Weights of a small mixture-of-experts language model, trained from scratch on English Wikipedia: 13 layers, vocabulary 38025.
Below are experts of layer 10 (counted from 0) of a mixture-of-experts language model. Rows are named router (the router's row for the expert), up (a neuron's input weights, with its number), down (a neuron's output weights, with its number) and show model dimensions 224-335. Each number is 500 + 50 x the weight over its row's rms, rounded and kept within 0 to 999. Numbers have three digits each.
After each expert's rows: a language model's description of what the expert responds to; "gets" lists some tokens that make up at least twice as much of what it gets as of all text. This comes from a sample of Wikipedia text that the model never trained on. Tokens count by the router's weight.

# expert 7
router:519454528522525497445510539588535469516513643519450541543478447459473481386447516497459489465500453532513497507483466501483484537511493470440487481518491489421488443555429540450547479524519492494532533481643509483453483484536512421438481589509511484467543500554424541517553426525537611540523414461529435558499503439538524465528371440455
up2:487565456632503475627638440423461476499511506533579565429423510440488608528549462577445495537511417496492558502561460482403464456565494433483405533440556515473518491437521554466508497528498509434676491518426381459450453531594460473436562478501425573515508536633559525426444528491437396496534491532509493506506537368599536414415436493498
down2:448460471490394447483438581492606446582508551468456555471584501527419395560450466549513477518432537461595486568498491540529548460461507479450440396500465525401482418492452478453542456497498600459595536479432476477462509481382405472523546527446466526455478524411434489573521534501530456473486575514536503463510546446518509436536522568547
What it handles: Prepositions and conjunctions. Prepositions and "and" after a noun or comma, especially in and during before years or dates, e.g. closed for repairs in 1862.
gets: " and", " in", " of", " to", " on", " for"

# expert 9
router:437546538456458481479483507465519483456487464470522520436480572549444493361498425493449494427428488526488615477532506456436495448612455426510542538508531583462542530482499462475536447532597504481555525497503448484580382549517561499456480469552524480478516488542427515550580436504447540533560475487526507534531510422498558489488536521498
up2:493453477503492456477512568475476503467593553614520500415509418502572425471494447502489617468577552528464409400533550597554561486449463455451517513475448512588453483545436537328513553449491542554470524506500543453527524436493478491443426475475471363493453543555592413521446538480510447531528434481474399470496596568499483477458523384484
down2:485386501503485488437487596545521501500588566457461496480514543566461535504524554581506509499428599510440360434384529504523616582552592480521497590540543568526518559480463419488504508502443612530462453627409500487515657449544440409488552476511523471493482515466557445485594448483584437512555413472510600477478529503514579535492485471445
What it handles: Parentheses and name endings. Opening parentheses after a name or phrase, and final pieces of surnames, place names and drug names, such as -ney, -bury, Jackson, Moore.
gets: " (", " \"", "\"", "a", "i", "on"

# expert 0
router:380540505491470545550410491521498503455494697556510518503458539500471520424517493462526511462503519516559468508526439521534471492517546446557455464472481463533520486511527571479515484498558514563512592513451489506537453455478469470385547461527481443557552509566464551545492505535507537523464359441513485524515495493538480571563446456448
up2:545516546434498547555648478542480545523597440493449488504476545424485524518530432506614642472493506456432486556560495417548429404498494557461526467460494527468531570510482516479593479485495522448537581510487486511496517591504478495431509592530576415495350504527506473537555444548460503473557428486399549519436513523510556528543440499465
down2:491480530498441575550467579425512506574542523498449514488409482419424482527426591528509444525464599432493407448527448544444607535511549467480539490522490529438505385465389559499483400514563503488502495529447469613578502501581577520467526434491442484510565429498466517527507537544539546402476566421538451514419458541531427495608499559556
What it handles: Clause-ending punctuation. Commas, periods, semicolons and closing quotes ending a clause or list item, also concessive openers such as although, though, where.
gets: ",", ".", ".\n\n", ";", "),", " as"

# expert 6
router:417482545510461494466527517525566560547538553580514435516462422542424466573484458470516515465470488451535431546492445464485462554459534529542508414466501528451566493538433567407561509578603562522592499525527526470504488466545528451436558559505485523538556438493457553537522436493497546500470480553542510558560497464585535490464521439445
up2:442492532525425513512612464395486540520561537518371493520529545451497491468584463535513420496498487552663522445473483528599498578557457527532474511542519486540499504470493482447484508548551477434499501490501626469527543460493543401453558497498511499432543394559497501524475594495445477505507471492577507513559503531505528460481503454490
down2:436528477532443454496561428512506386444521505379493483496529500556518560596590522505538457415504537473549454500499431531536457529525467441519462513525532485462518541476535404526445474574525498461508502456527526473465443432491434452524454501547504517547611433546431576487525451531467542611360445540509505446495501506583509535505471508543
What it handles: Scores and table numbers. En dashes, minus signs, percents and number cells in sports score and election tables, such as 13–4, ±%, Votes.
gets: "–", " ", " —", " +", "0", " −"

# expert 2
router:449514534487528618490489510485531477521483539632462527586473427507527406633573525485519493569517470564493582487524540509481463537509471524528566531429450507458516506541411517406479467513560443544485430474566495472455479484620576505433406377512439476467458417582497525551454503465533517470426420609547443545468509552510468522386468495422
up2:441503465510583492489550455495564511515487543420612524361397445447453451445509530495575612475500454511547421477493467473518538512405448493559435436477437426541467493516494564424558479557564519481485510575547509442469438488477600522476600480474456537505555549489515482562597471509564474637456500547482523491526470463550543480464506539499
down2:465499433513545487518440486403445415518512569582437479511524420505520498518470511431570416476482573580502517459528515496505468575490515532588435471491519501414458586469498456585579491541411406432560540523490493493491528536525420531448441478456473515442424503481477459568435506536511575410473502490532471411497566459515479548440522461446
What it handles: Determiners before nouns. Articles and possessive determiners opening a noun phrase, often after prepositions or verbs, such as the, a, an, his, their, its.
gets: " the", " a", " The", " his", " an", "'s"

# expert 15
router:534506478478500484489520539540466499465513485521517542461452475492488498457564452494473573500557453539472498439472536472518491508537546496517606519363540448453563461505554521493558513510486462547507531408480489520530462507507479518483620485518440474437538462558543485513598567511472422508459413566467463528480593457407495565453542479487
up2:421430502588591451408577492460471517578447535514405573542478459512507484526580504491503419478528521556453506499577440497482421468410528417561514556577534459535568473561484540412460503498523513535447518494452442466577518530445551554485499492500516494509481428554501538428432479524523537423499562603503455576433524489542528591473498441469
down2:398498480480520420501544444492520493478602435571509512506487524616397507525545557464467504536498455504441480600547462494528488436559564438522430510500586528549575490560570410579517370512537468524444517526437557494441528434476490444466457519551516485474468536491561397466528500575523546537567466521535509546557493519631362437506364505549
What it handles: Role and occupation nouns. Job and role nouns after nationality or team modifiers, like coach, actor, minister, singer, Award, plus dashes and pipes starting list or table lines.
gets: "-", "|", " |", ":", ")", " USA"

# expert 5
router:476565509641416509543429535519524435540507495522556517503512459513464523486492482573573525535480509547504457415509570544503432531374474518514418463454534442610560471575386565367510616574578450460569428485456524463500476560500461515440444471490516565521595525545579486590457533464649521522523463544496476548504522559570549449528485507403
up2:454476546451539489471552451511498470480494486497456478439504597530587525491486539487476519489438331502534462498472450539434475481479437489507432533488502509522460463623462575437436563566564524468559593481601576440491461478584601518447499513550477571511444481512521430546564492512538557490531454517491454568537494467510571505492520544475
down2:541568430448398417516533466446409497552533461453578518468551475521459434566586408482470552503544522535512490372572482487391484504569494646517495485616501503425555481563509604486510562528494519504498514419464472503593498496512520481481451496460559462480428522494500518566526511446512555490424470482539501574506463491409496507521466548539
What it handles: Name and word fragments. First pieces of names and split words, such as common first names (Chris, Steve), initials, decimal points in coordinates and heights, "=" in headings, and "See".
gets: ".", "=", " John", " Mc", " J", "z"